{
  "n_layer": 8,
  "d_model": 512,
  "n_experts": 32,
  "experts_per_token": 4,
  "d_expert": 112,
  "d_shared_expert": 192,
  "activation": "swiglu",
  "moe_layers": [0, 1, 2, 3, 4, 5, 6, 7],
  "n_empty_slots": 4,
  "router_score": "sigmoid",
  "normalize_top_k": true,
  "routed_scale": 2.5,
  "balance_loss": 0.0141,
  "balance_bias": false,
  "init_std_router": 0.00964,
  "lr_router": 0.000448,
  "vocab_size": 50257,
  "norm": "rmsnorm",
  "norm_eps": 1e-06,
  "tie_embeddings": false,
  "optimizer": "adamw",
  "lr": 0.00153,
  "beta1": 0.95,
  "beta2": 0.98,
  "batch_tokens": 65536,
  "seq_len": 512,
  "train_tokens": 424900000,
  "steps": 6484,
  "dataset": "wikipedia_en"
}
Below are experts of layer 4 (counted from 0) of a mixture-of-experts language model. Rows are named gate (a neuron's input weights, with its number), up (a neuron's input weights, with its number) and show model dimensions 256-383. Each number is 500 + 25 x the weight over its row's rms, rounded and kept within 0 to 999. Numbers have three digits each.
Before each expert's rows: a language model's description of what the expert responds to. This comes from a sample of Wikipedia text that the model never trained on.

# expert 25
What it handles: Initial capital letters and acronym pieces, often after ( or |, such as CH in CHEC, IC in ICRC, AN, INC, Q40.
gate0:438492476498531473464514487477508492475501476487524533481543489509498488502496461456525482451491522528485508548498547496502473492481500463553500504493532511504462482505469525488534503476497525517459503491481485527491478496510470522501470444468482535506457508480516478504493493486528506478496485461479494521497495506503493501501449557477514488463484485493519533561470504498515492541497
up0:522484473468495498491515491491526474462503492511482467463517529510503535495496477493509478543473536555525464542521527497498461439480513425498495553529474559498482510492521540479504508513518520505496475524481484501513502455532510518527560562538484489465511506501523511525483533502534480521530512485484484487528463487521433489503483529503520477458507494539506496498491519505483518484457
gate1:476499492519521501528491507554497493501525523566495519496465458486501531500527484520522485503484510515470484477525521500483538518473491478463515492486475526408488528542464526503477478507516527494463496519476473494526476548525487509473498461506504489499495508546502505482474503508483473519502543547508513522478533478471510530472555535472483514504524478544463477544518457513503495488501
up1:489496515506475457507469479540469506499516500516513474496464511488496496485503473487455505502490534545498485481487498529501504520486517469496558477545483537404497504533504491502479483495555526475495522490483487493508458522489527495476507492518526528471475527526516579498482501471483500486524475528512503537501514490521475495492544500517522479524523490522483480557487495491500465490483
gate2:471485519502428482505515506523507542514443500479517517496511500490517514546442497481537495521508485530475480508467527499530479516501493506523489517497442483487513543472488523470432483476509505449458481509503513565538549524512533475490514473470491496536461501508482512487493493506494487499509481521495507469518513529484499524473531498496516514499501526467539450533486541484482479500525
up2:508476512482488466510505468504514500469517510484473535494497492540477520563510501490503508492495484475492530501455484534473457522495536487523538591492483503487482479486493511485503571519535511516490455478477532527448537503486500483490533544485508532534498505513503512535533494477514501550469502509495493500483531510525460464494487520506544506466462479495497494535494515534512480495519
gate3:519526497503499527500489498519480534499513491490483511534474475488534497489487529505469506468454490459526493511485526498530542556494459487482521485504492489494469555509516483505548539507444491477503512508453486516515473434504518435492510484508466515524521487493501510478434503461450481477509463544510504493566462473564484498531528551463533480532485478505519480520520492509494517492518
up3:503512482446530491479478489509489522494476507480512493558495480471516519509482521481494502495465489441496500518505507486516536549519482501494499504498516537505492516510495501523490523520490507474507554501486494516516486493538487466494498508492475525539499493496515471478482516518466531485469448534489494536560517460538523526573533529489534455504510501508514504528518517501514500479535
gate4:536471502502494485508513502464481501498545513489495501463481503504513491478517463488517498537502491519492535504487442476487469482491484461480458457544515524489496456491501527535469535497516499501436484536496537468464488530480454471521509523477495476539502503448548531495527506479494518529489511469491489435521461481488503511465552507501498497537486490496513539460444513472511557495491
up4:525437538539456495470525488450490466504479511493512514521530508473501501490503555488521526470447447524471562495545491439539521523488495494478511505500522475486483497507516501461468507504520475488473498513496516526487464511477585552508516545509524482513532515552471462498482512502498563507496485517481499528526489497510504476515534456519495496470461497475495516511505524524490522484494
gate5:523502532499396476508498507496479500479489490496518508509508492549549480533510439533500487521478477473517498513504521479513479505527474451495515508539534476505508477478473474458490495472511485515459501511472517448521476425469495463479512491539492466488453487498535541471548492489514483480498518484449511497498518537534558483492521518483489502448453505535521538431473495503447531547497
up5:460511494507539518494505486534521497519537483482483474486491487464479524440491553503492500454511512538486499473498520552496503486484524514490473509500456524488485506501470527557488505533512492498520485508506471537488516563515506534532510513471498484501483497508500477533449517483454525520508501528547473534527483501468490520521515483503535507521515485439517477557504452480533487456468
gate6:537488495467443490498527492529503502492488494503519519529483496461515494482504479498539501511449479442487559482474503439498457483483510479490468511468503510525547498513457493496499505492455512484481498536503485465471488495492510505481490494506500516484498486486518538552482490484506521437485499515524493440497533481492490516484499494460495491458496474465558551482521483518479548531501
up6:486494520539483453449537479544506486497513502446518514503506534451502485496489505495534479511510489474473487505444487478536446433492510521497438441461544524497484490490501508511518484493534537497472483515496451494470478599465472521496490525505470469491484505492465498510529480523533517532483476522553529550504518496511473505473485463475489541501468512519531517523490456509492478528504
gate7:457563497476494516516511446487522518506495500500527515502488523489496461499515489476516492524495504490497518515472502462538498545505498469467480479490526560477465477518504506487452478487500524505511489513492556503501501508517477501509495471477526461485461500499504516500508513540488520489505513481497521543520485532502461508485495532488466492508487500490533503518481531489483487471530
up7:486499512495469461483500563503493521525497483494481524476527520483488542531485494495458491512510498472486446490565531517461512453457491496509517526498464504516528468497474521496505530487524485464483476496513459521504479520504521467484490487521484504550502532513528467509488499478499530511528507515514473483485473444470523545548537553510513449482495545488514522522459478471519523505472
gate8:513484511539525474515497477488510471534550515512489505467485522463496546465515504475495458517428554508504524484549551530501474504496507510549468521499436514470502516537514521483526511514451495500520528512505491484509448547495524477512522533549482514495489463516531483469464494469502512476523465484516478531515497459471411504535539511491503489507497509516515478555438512482492511489506
up8:500514468495485474426499481538521525522451520477508524502495446498544518483476510490499480506483453518485504533477488465556497459479505460483484506517520506510452563507481480470475518490579539526482498539460460520485493471483524514520509513490522454512514503533494527524513526494492473487504526525505512489511465520476491471554513516504496486510499508473491525475519481539482559479496
gate9:487487502440490500481535441522452521409524458506488519535497498507516560521502496504515485495541516477466455531506507468513509515476498497520507496513527552483510496497513490507492501507538521463509536490486486501540498486507456527495513501476487494440528509495511502474487495468474507506521483459514504505470472485511516522511475538492507448540488476501536485506525508519474482487488
up9:546473500505467510493492492495492479492500508507492493476479501521489485530453504493509572480494467457518537471534506484473522516535507466491517504498527477480527493515515476464501513528475446495456506451500541512476493480505557523496515527502532493513486484498538490502467515482509494492476466519458509523500488510516529513500474537542495519449520477549493440473493538507536507499490
gate10:477502482499531474511565516505473504516539505508483488524528482545514497471492521539510498503479512500500471531482556507523510530512513477491529472506508489509472445479480503537522495460502511515526502489497499487476450521547477433519530516480477491450484502478547525494452529442480493490532532514492548505515483551517473516502510526461486462543496450472518503469488495441471520503497
up10:491543439503511456517530531486482490497511530520445509562518460520495517492508470516519476508514493497510462514482515474488529467472541478540497491508466510486467509455476526516488470471572479509503542485493478488544452490534529448468477499491523534437525500500548524524529517500464495524545481484478504472517508503497459472505526494498466484504469487455531505466524514489460483557479
gate11:497495525479495468516472537497515465493509456506506509490477449470497501495479501511487512455497506458531538498486498520509493569499504491530500505467511529456541504504489506446521484527487490488489472505516509503483480482498508493494542506518474486508455490499516471491512506484505484447482510496509499508483520488493490497529470453495472516482500493436482474532506491520497457468476
up11:534526500517501516466532463502489510494480529512463515538472544543529504513486520489531478543494493551468466485552505495496479414509496498484509505533470465524481503494504492521481518467478515517512516517480515502503502504475492511526457536493529496520529518535519531508507480483490503560528477523504514507503504523491510498498530524497501460479486492519531508494474497473498522531508
gate12:488504500496487495480521492526513496527498521474494503463512475533540522432543548521505489508489480486554528451503466490474498472516507524515472511520495519493483529497515469544578474466492526493541517520471503501440492482520485469479507504559471500556471493487479500492532512512507479501506506463488542491502544466498468521535497475468509457523498515547477505498503506500492487483491
up12:573471442491455507517511505519525509458492519463492490469506551434521554530520499499520460479486484452498512471524440497468517515492502507490499520471476514491502521497529468512503493483449496484520496501504514529480502516526489486492525509500487464552525534556526471512506501490481512525482470502528500490546518510488460510482522505474524475512493444523509485546479507495507449463459
gate13:523516548507482496484533503466498503487462504516488500512523478452506486537501520496528525514465475506465540559489490495521507491478507487494510479500516501458456465471487492449527524468542462498449540529517537516517462454496489515479505492472462497556488519475532555494506526512489526491501473519524471474532498491490487475536548484546479492522495451486522531511525514442451474487461
up13:516513516516500513486504485475515505523503513467477500472505503463489532535517481455514508511497506483436525498489493509506516531488482516486465507496450487482524534506521514463491518534440502483463474543506517505510512487509473520527533498534532507556506493483485522532484558493490498504507471516506457459510472471494440519482536512494477528528511455486494503525524496476507438432519
gate14:514523501520490518509502486502540469460518496473470478514532508473507531543522523503521508516494550491560537486542537486488493506545481494525518517478504518519546442523520494509507490453485481523458485484509502482547484478513537475478501490512490476525490522507505480443464485517487493500487472497520545493508504510471504512520485513483531492482509478463532497477500534456507454470476
up14:479520528515542464490497485510491479534541425474460494498502491538504489432543525495498510496545493527506476545529525551476468494488501522532492447509518492469500495523533487511489494527532485500536483512516508482473499539499503513506501520496514535487511488510469500494499470560519486502515454476443504541493510494493455485496500493510509459533492547513519493553437499487528470518530
gate15:489505502533461459489484508478543533528501477494470501491517510485507479496481520544505451473491526518476539487461461469463522442528481520515482526478490482518495475518506453481570457522495512480508485516541485501464476519547535463465513504547508516498534500510482504471522472500525526497526499512545545480472503532538469553503465476483522518530489504457487555511516500526483512499543
up15:522496515464489509493476470496511524539531461468511503498494524463496507485499523484478527518506478512455552501506506498523498485516523532504488488495510536484467496541521439511576471521489517440535491516498478495473502514494500479433508508504537490528489503561479485486515498525522519514517462491551534512503516502482475499498493481482493524516506414470554474507508496524512458504525
gate16:483494472480489488511499469496506422480487476510519507500464505505499469447471507518478508499464536551523487505511507557476502506479478503478509535488533489514456506492522488518469497518562511552469487524480486529492509529486552492459541536500555532477510552481512474479517534536479495518512485523471504486507477493499512482474458527540504502523470508492492505480452486527503481490487
up16:516501522515478508464468528514516535514495482496487540522525480517516492498497505461485537464522492549492502511486518531519480458516444468507503505539483483509530505482480492505547483487488491466522534467517489456496526503472478564528460478500487467501513463504539541540519481502492537494496532477508506478494503484535528523508479498479475490447497523534528501492470520495489519549472

# expert 2
What it handles: Given names, the first word of a personal name, in lists, tables and prose, such as John, William, Maximilian, Vanessa.
gate0:466511516526489427509475485528521485497494505451493505490515493492489529525508518493494493512499530504527508523505501508523506469523490511510517486515517487533506509462516467506479537506485458506542516491454490461495506529486453507514530475519466479505499511466514487462519502521504501491498484492462527490548490501501509482506499437505495483524484530477514491487520498514463498527532
up0:474488504534489507487495480528480481480516511524508533517483530500513504500503491501485500503481530491496489438555465476507509455484485558524516480502532471553489485484530519488523551490493480495531524546464504518515497544514489481525515505572466482491523496508527507447479541522495502504522541495461504533468511509540523464493516476529523485492510539495509505487493480500491449490569
gate1:515471499514483515495531457468524460461484519477504511544505505501460502560492521514520518518477490491495472493479520488508490515528482436479540477517542517491479505463514523523478506472471461517479476531508526539535486468541508502486522482505524488468497527495519508508505502491445545501497539465513486480515478524511514498503530533484482508504494507503480524484537498522488546514515
up1:477504503420481506538441528479530549532536502554551473467503474505551523492474514522504500480460498479510511519517499540499511498466498474464518469536478514488506493526471469536511490501489495488530504487522486473473482530494496498532487510477466469489485510464478499451545516546514499545462500466503481533502512497478493501521491494472506504500493534494523478529475483487480506492453
gate2:512537508493478524478489497518489529494477509521494475482484530467479491517509502515482502478488528519490513440513510511478458525484477485506450579480488488457513533527529463505517443443491503494465507477452476511524516510529514472526529508486461489505527528491523485487489466468465491517547513537484479506487503476517502436486520491515490518499471500510492526521472504468521489475508
up2:531535542511509459490531477505505492508488467491503485531542504514500497437522511491490473532494515500490491491485522523507472511465524495505452487493454513516497485497507458476512510496498493494492534507529485465487501500501500533520515522518464482482496496473498526544521527453467527518497470508470491548478489493517483491506460480557513479496531516483517502522486509513523524493459
gate3:495526543448483540519498517461518517467518457549490513429524511494499559479519519520491482541515488509501572492511505496480526488500477481484437512487510515498505511519475491488494490497511506519442489520477481509540474568508496509485495461517469470515495494461515465515474507501507518513520481488520516475510489520517507512487507498498495514462504523516484532494474494466514570477520
up3:519499480485503492521501475521521469533509499461498498485455458492465470507485502468499488505494461505475480540523497466489534486500535532483515483485533462487529515461480489507516524502492472482482536580503522523514508485524486459497482487494512480497526504523491525482487486493513489537466537512499487523504543521470473491493521487511486455543520489494536530513540498511486523480490
gate4:511513477500471450493492511505525474559526516499514481517436507469508515539507523460526502501508510563515516513459519531496504491498514505532498546535516506532514523525493430463456540520482493521522540491500499521556515490477515565515519477487514484466531494522510471535500500477489512500525495472530506479510506539484470493504502469482516498477575488474520526526516469471515502467505
up4:499483478523499499496469465537523511560527495509528482470474566455499483493500517471529469491524499580482460499508516539527514477497500561541473526501477534507460509507492505445469443522492482516540516510512468551498525493513553535490521437523507526500533520513490465527480502512503513467535461460526485491501515522483501504480513472537491517503525495464498517529477494477514480481495
gate5:457516496489500470514488469444559439521471452495508471503499492532519495527461539482479502512484491514513486574520520525483492532513494484544492522491510436485508492507470497492499534489534486475500532504460521476478476490475487506536513499477479524518484520502505513503516496577522583492496496484508513540509550484481493435537541491518541504455475474491461460485437482457480488525508
up5:500485497533497512486518512524518517519523511470490506521506478486490479504534487537504509499497529484578531477461500487497498515524462468488500477552460533526469513547516455487520480529495500501524485493546475480511500466544526457508473532472513469452532475534499509459502475456462466452517501547512470471523483523496523535494480444514487504524504550509497509497562536526465509528515
gate6:508490532522504446492478516507490495512499510477488584507480495518486495480460562502486496503500466477511480476519497513476476533460490536478543520426496482521520485492541492503495530489481485531458554527488541536463506492500529508519562498522482542507453463509513516476501534489495490498512517504558538469500543482496470501516508505507511473548506523508457544539516507517513521537497
up6:515523470492438512500484557496518506501540471499501467506502471455516516556510493490504494530501522521525499502492505511531527532545522462507504481497521537503461520546485491491496478517516495516506516474500498551484456484486453518478479544432548467491511545514481534458492549501498490494518484484447490514504491542459506503485517517486511453489500483488535513522464486502480499479493
gate7:516497489529527473483511485539522516483502461431523483524526509503480467524460502474482487479495486497500506535470546500490499542539499517507540507530527503504502472488461491525495525496513546518500481483499537495518494489531495464526495510556469506485488506484484466484481441537456519507471457496468530524463489491552529485518525538501500490526474466498549502476476487510500488500498
up7:501520490513516483531522489529526471522491471452540538515509514473488462515517534479511453505550499506500445525514523526501528537522523520514483464510490530458494532492487530520505492525514496498537511484509475451503514478491480480529491485503502526494527517469452476481509490501521531494488468520520500529485512495498515483504471513523503483553535506508561472504487475484508497501526
gate8:547510548493480551473494478485492496484513543518503508506508491512454526496534525513546509433533475500500483514530511531476505454517485447503516507495489498467500484496509484506495480534470514478475512495463513501547547497515526518519488506526484510440532517500562519547483509476531463511478506500472458531513450490497538511503504492474479511533459507502454473474487524523558543477480
up8:552509472463531505495499494454518515459490492469515441536508481506475511484491490518510507451507527474525493483478560554463556518495487477494519527496477487462469468496508563517505516576503514481511489505459524481527492485519513507504523560516468501442498489544565503487525551473475488520513489518464474521501470496550504492471486531474505497546468490499502433458512523506501503476518
gate9:471491492461509509484516532492481451496495556466518524551502490462513510503518472494513470529529542500490500499505493451478508476534499505505544471520445506528523549524497525517503487492483501502510507509488436511514489475502478513548522489448499502505506510533507509469502534509486498485535512478519486502486534439496497483509509535528467514529514497506476503539484493492523506543466
up9:523523469462488510532455472520522577496487485531519488466508531504535477486501517495541538503474506483505489494496526476518495502481479501508426551417508497508540504460548490492508526518476510483516500500500544503500509487469487455486481487567472509491494496494482447509507505492500482526474486512495501467497519500509464469498515444505491463516486465479547504552557474469480488508501
gate10:511558515464509479442511463472524450494518494501465517492481480497464511540487483492467497478479495494515514526512486545517535491509492502470506469484474483500438530542489484515532495522511466504520490540512497512440460494477491552461505521527469472495531569517491476482512499539539505476515527450543459478499508532473516539515510552506523480488496511488460479553480496526470471517479
up10:516527479487528464453478492488564468487526543526541493478459516495494545538500477482523524503513513468491527514512483529515526491506506488484508483483498481512425517500508473526516543497492494515509481540490499498446478538501517518484502497514465477521545501515471498468506508553505504524492518488540468464504476496510534560507468515496497459465414496516476484528498503527484498505482
gate11:505461498476494531493469500502517480492501560543451504532464504478467501491492486516466522484500489513501488517481543561465514535576506521512523513506493519470478540514512533494487524533488515499506514514475489520451531406483491504459522511451518502471475500549503527460471500495483499479502508473480451481461508512461463480544491531503494541512482476544502440473501506508538453515499
up11:549560506511495503465509496519501459454527476560504476495487490538513529557515508532495493506436511486494477511541465512517514530463507502449542497518473509506532481529519492485518508513474509517513514503507485502521487521516492478549483481519507503493532465477513532564475525487484532522504496528478477542533472494495477500508470501505521489492541475448531502548477483486490552480513
gate12:501503510500520511474458499559526483477504445471491529469513507506467493427492533527521511517508526543520523484491515516513486497517450495534434521472526512455492473457475466534510509467521562511506489483492490505503455490517506502507532459475473490505466517536530487502486485494478492506530469493508500467500519507491484500473557482497516503492491506519511522512479487448509514515482
up12:460514478476497474528508499439500510519512514524492445513474472483545507538528479510493466488480452469492461531519475529525514536482522509454582442537466480541481510526508574478498480552479447538475511507497533504527511490487465495496492522523506554459517473501465502517511516499499478478492487499505491522503502487488474502538446510507485475520530498511468459457489523487497476513506
gate13:513503511491463452537490515507511504506498521586484474470484512518497533492516468496490522567478496484483496473555502446488485538495457489494516524482518513518526493478505494551490486499468470476507485532502514498469517483472527512478478502499540481505514486531496446496468510474419498486517493515498491501490469559506496535484437546532520507462493486545536485523469546477462501497521
up13:496505504487469526525485474451517491497519508532456476503479488513475517499491506504456500550496513490508498499459515515527523475508492437498494488487507504500514523513525490510556517481488497518539522468493485502494527475484506480502492531495518553491544493483529491528510483505488509493516452515463503520508501481519493472485467499518486537539457549483494509479507494506512468471527
gate14:515484480508502538527522518457499508487485444489484516535470492502541517548525516492484464526507513469501541554484505509520509513523495522510543449534512502526505484463468489484532510520555498491488523492505542470484472458474499478498497475497490519490475478539527537491468507491491496493520509481469491452557469518486507491490425519516492497492492494486513470498464482533425473499487
up14:492530512513504432490494484512531502515502558495465484488516481525443487487472495473486544499502493527518453513520486506509514470521521498470508505501477482477491533514525550509441484504451497479490479501493459539507506518516506548533466534497541500517498491453459485502576471494481495469538477532491500540479547488500500512530563504487504505514511487497494536490517499481581515537486
gate15:479452489476491528478502521518488500481513517485522497521512480498437538477436494474532503488545457449514549503467522489479492522495449465516512472525537508514518544493481466480478509500550496490503494498479486503517475503463495510509486461488487472464503523495534510474488474477511483521486513458516503511540485501505512459488483502489525532491498478493458495512516503490474493533492
up15:490502512535536494551496460482530555480506469498449488452507497516553475537564495540483504483479513508484449524504494552502545483506514529501496497484485480506490494509545517511532485534460480518517511500528505489501516497524492477498505539487462506552505505510419535503533494513466519525491480504496473491508477522473482547519491506523467500521467532490553467462467525486494504502534
gate16:514508532441540468514498499554502507465494495573480455487478516468489474474513498482520511521495521527479489471497520547502514513520500507506510509483526443485470519471509529525526509469485575497524561535480500536486487477496499538556539528504512492500510525536525502452514494502487487493503530476518501486515486505473515533494490483498497524462497516495487505534487502478511454455520
up16:498554461528496473524493512454528487515512474492494529520522512475475511493497495525492459501479509490504490488500534512464507548482515469476484518512421524496537501534501480485524524520483465528505505482551500468492523553484476497505528484511484504479517509507524543525501520472463578486489489539485517509499504498501468600510479505491546503489502497494555477514521475503502495498528

# expert 28
What it handles: Subject pronouns starting clauses (he, she, they, It) and first pieces of proper names in lists, e.g. Roc-o, Ol-ivo, Crab-by.
gate0:514531546487461469516477495517557461502495492458484514543482467486480501467503502521514511505545499497505547545529474511492521488471491509557496472459509476490467545486467510515511497493497511509515529501473516511505489506514464498499481557471521493471489557471502485508512484548508501447513497499483517551486517502510460441499463507498519532512488539439481506534517504522499529517474
up0:493478500493495499534458499483477517531533523511514481487482529562463507503492518476508486491494508521490573439508477510433483477443519471495523524518528480513481524556538477456525482480487510471464537424508553521507516552482503488484542520502477494490484541500508478505481471482530504496511509471514552523498488513522526469542518480516486452448486516476494452459470500481499513506508
gate1:547507538482532467513485544488489492512521445526488501531473494487490514544498476485515469523487523479527479518508492501518491529525479526497551517533514435474476523512480543503537462482496496500534505542487529478539498542469519538494542495474496510539466510510484484500506507531499527462511495461541494528536537518493495537538462494503481525501498467491465555472486508497495514508516
up1:489495504493491486481495501458483512475498446530490493522453479493534500532478473498505503487504517455521485458511475477503499533505498514529558472489508483459520478448470514450507497482461531489528544531477528526562499546471469528509505499428536494485495554516476506508476498492488513483496504472565472500498530524479495519483494529519488502483527476492469557488490529544463508509511
gate2:474483482534395473482500495489519487488516507525534480538529490505505470518500450522529488510525542471492512522524534482512478520526490499517525491498522544486461492550486512529484501501489517535517510515516443523549472502497521498486508505530522503478552528504498524491504514503513459443485492478501514574506491468522539473511495519563443476473509503467470538440501512543498514479494
up2:540488493515522527479526490533507453444527494512499483480452508530470476434500480486504507508497512480488467500485527439459540521506495512468536494458486512522516510501511518572496499524507507473487495528494502470479520470470507496469528545523503471512513499477487513544506526460500505491479497503499507505543469492496497509509516552502488478483523510516527479477487501514504492482469
gate3:520503535498454511511453484510506513491517481512423484517496504516500498533516504511469507531534528523514496506545498580479553530538494507487508503487500500438496519488518489492548515445501526541510492482507542534513522447493514514484533508489492501510478488494493496485545488501516524459515489467524507478494533432477498465506546485481506497477496522555502497540441515465529505475489
up3:508525478487479440521495501509476524509493464500536490478551521525492486507464545535493511526516503546464485504505520468506453522514503493510518521510513503528514478487496478489517463481509516490532479483513510491479485492513480534504493472501488498506512439474460495530504507467505538497458503510469511512466515503470492517496475531461477544559458454486462521470535468521476477479494
gate4:521545569461494489505495487478508483538478520461526494476510534502500537464539507510466451520492501524490522477513464484513486503506501477498464516476515500495467470483497509505463510479514507514468506483495516530488498496527531500484529522498434499472508491461512504509523497442509516507534549516466466488487526482495559508468484498480489515488508517463452542541512507487529540498511
up4:496480435491492521525508500492475481508488507511495507516527481448467524514476502536500502455471506541540490484512521504508482498512489487557525463551496503502510498499512442532552488488457460478517518500560450493475486502493500539491481510492463488490481533514504502502505496513494534515513442445471508541515520530472519482520470489509516502499477468515530464484497559522490495512494
gate5:452464473480527479523553540509460460503500506483523495503501515479503527547505500516481491493489487495512529505509489444467513483439487541507521490451515498455508482465497526503500504467520519516539461502485478503488499521524471451495507435493499513457482463526468554497459503504558520487482487471519504500512466520501501489438518528438522489516502511466482547492511459540498518469514
up5:528496531535498474470548503488499500423504473459530503469517514533511493547536495514511467502514495549468490528528548465485471511490503485519533511451464475509481477480477511500528533511478493492484486516476483499511488528515503485541525494503471507505494481515495485520462488477494545475507453507475546542505456498514476515531489513482490510442531478510512477524489507528498552466485
gate6:499520498523497444487525465526527479474492498521506503526495510489542529536509501521531421523501525509496493533548488506485532522525476480528515480501494553491481484512507477538487456494460472548457513499466461497523476516544501475519493456521512489501457531517499543467463477494509502486513496484538492491486461500503504503489493525516526506530512509475489491507491515508453529511495
up6:503500490493492492510536470505476469461481528543516488521506507519488510500515452479498446451485540480500490501500471523476511505516499494491520498515504523497469489545507496541482492496456476515456510512442452492475498502520518512519525480505528509535483541485491506489479507497525497506505496508501536530496486497519521511489468536513528484523518478515507479526494505514487503517472
gate7:504480536498431512519506523514584496488507486494490511476500500501485471506482501488563515490502500538544516521476502509501478498464492465484543505481488552524528520503504476483477498467474517507486489497529484490520534487528496537490474522501499466468475487525519511496508514505537544508484539480488485455536496493476549557501505508483524465508508538464469517481456519494513480490536
up7:481517533527529570478500487491518510503532464448507574539497517480520476538473467501487470490496505511471518448509497480476511559504493509494475513549475523483469497475478500450555458523463517558524511474487510493506510522476465503504498444506484530489499478517509512468490529504458512507486489477550488520497516526530487455501553521496517488525511494484497472503524501548538527468494
gate8:492508506472526504537501486479516517549490502505534458510496504476476468472479546526492495495499494487533504496478485503476524553502461502539496520486488479493556499503498502494501498531449498519518524508499513480493478460470475485517506524550507531514397516507513520476490495490506430474489470501490531518505500506512465496497488510452506470544511525505496489533472483507478491495544
up8:504487448493510511489535478492505514478486444541514504548492493505529520508464493515496485546496481467524492497516543498488507540525499531552518488497487449534507487494482503453484467495504503477538488514505521503538505567520474493501488512433516515514489542519541523460518481501483539498511435493500509517537518517509522477456513516545504468485490466510506497546466462512474480482504
gate9:485512522505512505501509484496487506485491530462495544492476524517460532462499527574506480465497513488494512467519484447479514459494484476506470499529539490476520473507510491477463505485531504528478461513478463492483506511482531496488495520509422541520522530527531530525523526492502500526520509502496536505503455490551537519524466501515515488481517502507484502480488502472535510490539
up9:489496499512548452494476519465506527526454539477467471482510494479480520458485541518474514536519501521487519502485525484515508472501518547482479482487536545490488491500514470448472499439509455492501517461480449496491477497504522432489497517474525488489531492491525510470491511468508458519538532491478490508446471520492475476510488501470483489504470483538509498475493493508475499532510
gate10:488518519485464467517450493515501490506533511500508538476523453509475507494534505502513508458500494520527507510485499471519496476483509512527469476512523489428481462533554474482496545495461591520501541493503534540516475446473488457487544485540519488457505515461530485502532480510495502505514534445520522474521460497504550501515541471501503493554504541456496505442508473512526507540516
up10:502505516489522487482514507524491490516476523512485501528450569474530507535498521500499548454540519471497516512530483509464481501501474492472507536453544485545486521519505513523544515453506480498501467492530530510493484501515497515517473521514494464527507504524487469490497506499507554517477474454495475480480505553525501499497507495478459473460517481488520471529504480485481463545450
gate11:501482540473484494542477496517547485446475495473475501530527500491513489486525488507496486492496513535521504489476485455503505504469485478477498489500532476516519531473513531532473520506498503494483490534527519513516506505504550533473480536516463497476461489499513488495499521486503497530501506485495526497526478493448503469495496510463504495484516549524501515512523495478553502504524
up11:542503492492508523522493511518523524493526490494536490477458524514496523539489512495467445512448488517510500515526506483549548523494501509475479474518473503499490525499490478438525538449493488470490507491493490509469510495499464501476497479468457472533488473511482503502492498503515515472511521530530525454525462502509479499471511508510564463506530512524500519501494502480449475504442
gate12:514513523491477533495489554514485507472478498512530555507482498518499494490516509486497510498538452492493459450470530506492477530472482465494523508494474472479558481499482485464472530483467466557569524494505531483488479459476473514489499449509502502506521479478553544482517492464499517526473493492506532490530484487530491479464494546478471521495495514478478521485526536507487485468485
up12:498526496504498556479458462505504456506493494524499461510468486524544514524486484503505472535487468507519504500515505467484495475488522535483514464517513535494471502516446456488507483461498476570527472512497477482520509480523472505490452502460468517509528501516516471513493429496466505513485527506515532490495522520519493494499532484475518560510489516497480545457511520507493492503531
gate13:485507527512477522515498498453523505484477490516498504528494507515515503545511491505477480486482459486512482519482476496492492552501490516492493487487535476459473535514462517534472480461474514505522513505485505515514487543476519487494496481462541498496478513483536551524496472434513531498492488500502492496486477542500495451506491489519485478543499484472498516536483496531489550504507
up13:491496488514487533522496489475517446500483465524499476427465492470529513533510558494496518523445516508524507513495520507473541482497486520494508516485498528523520534487474503481514516567450487533514512499499491486528519476511515508518497514503528482505520440501515478509473554513497434483498503515552486514516505474453482494538540478541470490493528518503493495543505565489505547494505
gate14:463498509510461469525523501514515474531468501491505510516521509487485500512519505486511468527490493513587505514532529457488475488501518475498486492544439541506532483471449525477490495491545499546502486487452441511548518498501556498519482487544492491472490533498494510500471491514460475509505509487487520500536479496474485483506506479485524534511537534506511479469498500480512485520503
up14:488492522466528535463528464513481460501507479524458498493488448504521525499488534496519526502496486559492513553535467447552509501508499539518493485499514513458485497507500509518488512486501522485469491524520501509567460481503475477509481490493503492522504511493495496513514474527506479486503500440504506496529488485478514549503511483475505517520508537499465530483520523513523557540515
gate15:499505496519537488478480481468499474502515523524498473504518495527506512525518504493510486509469484485514498539532514508515509499484507544493505512498510565510455501510496517498509504490523494531529514490489526469530488455475527518510533527502492499488474474493497498524506512501533502516534470488560470505520480477483469496517492477477444564493507517513493531478450513472467577527534
up15:481435478531487514511466444491526507510494487490572533521522497500520532535437520495531458539458519476553488509539505532504503470466489517547483498472537508486460542498498485516521502522509496533557548490493486467507474451477504509473559474517520457488502522484493526528499503463531497481520539504533463523497530521491478493534507460508443557509505515484510520510480512483476547470551
gate16:502479473524520493474526525477496477528487487517507527506488449499495490541482503545491436476439528485458514544525508488499495507524513486512532488478497531456559518512406503531514534520473546519523509500508490480508473496528514491498520440498516492475507521543469513498527451518477489483520528499491538470504505478481496453471532542475517515509484513505507524502502503529495488487485
up16:549581513454503498485538476509508473500487529492538487474488491502512500547479472507540492528491535512463481494525540492455477482510508480503510491462515518497500472524451495506508561496479467505463494487505544513488524523501465481471520498481495462532513511504487479471516508506494469455506492477491521533509456503523510456495531489497481501462491528545454469520494481525509514498507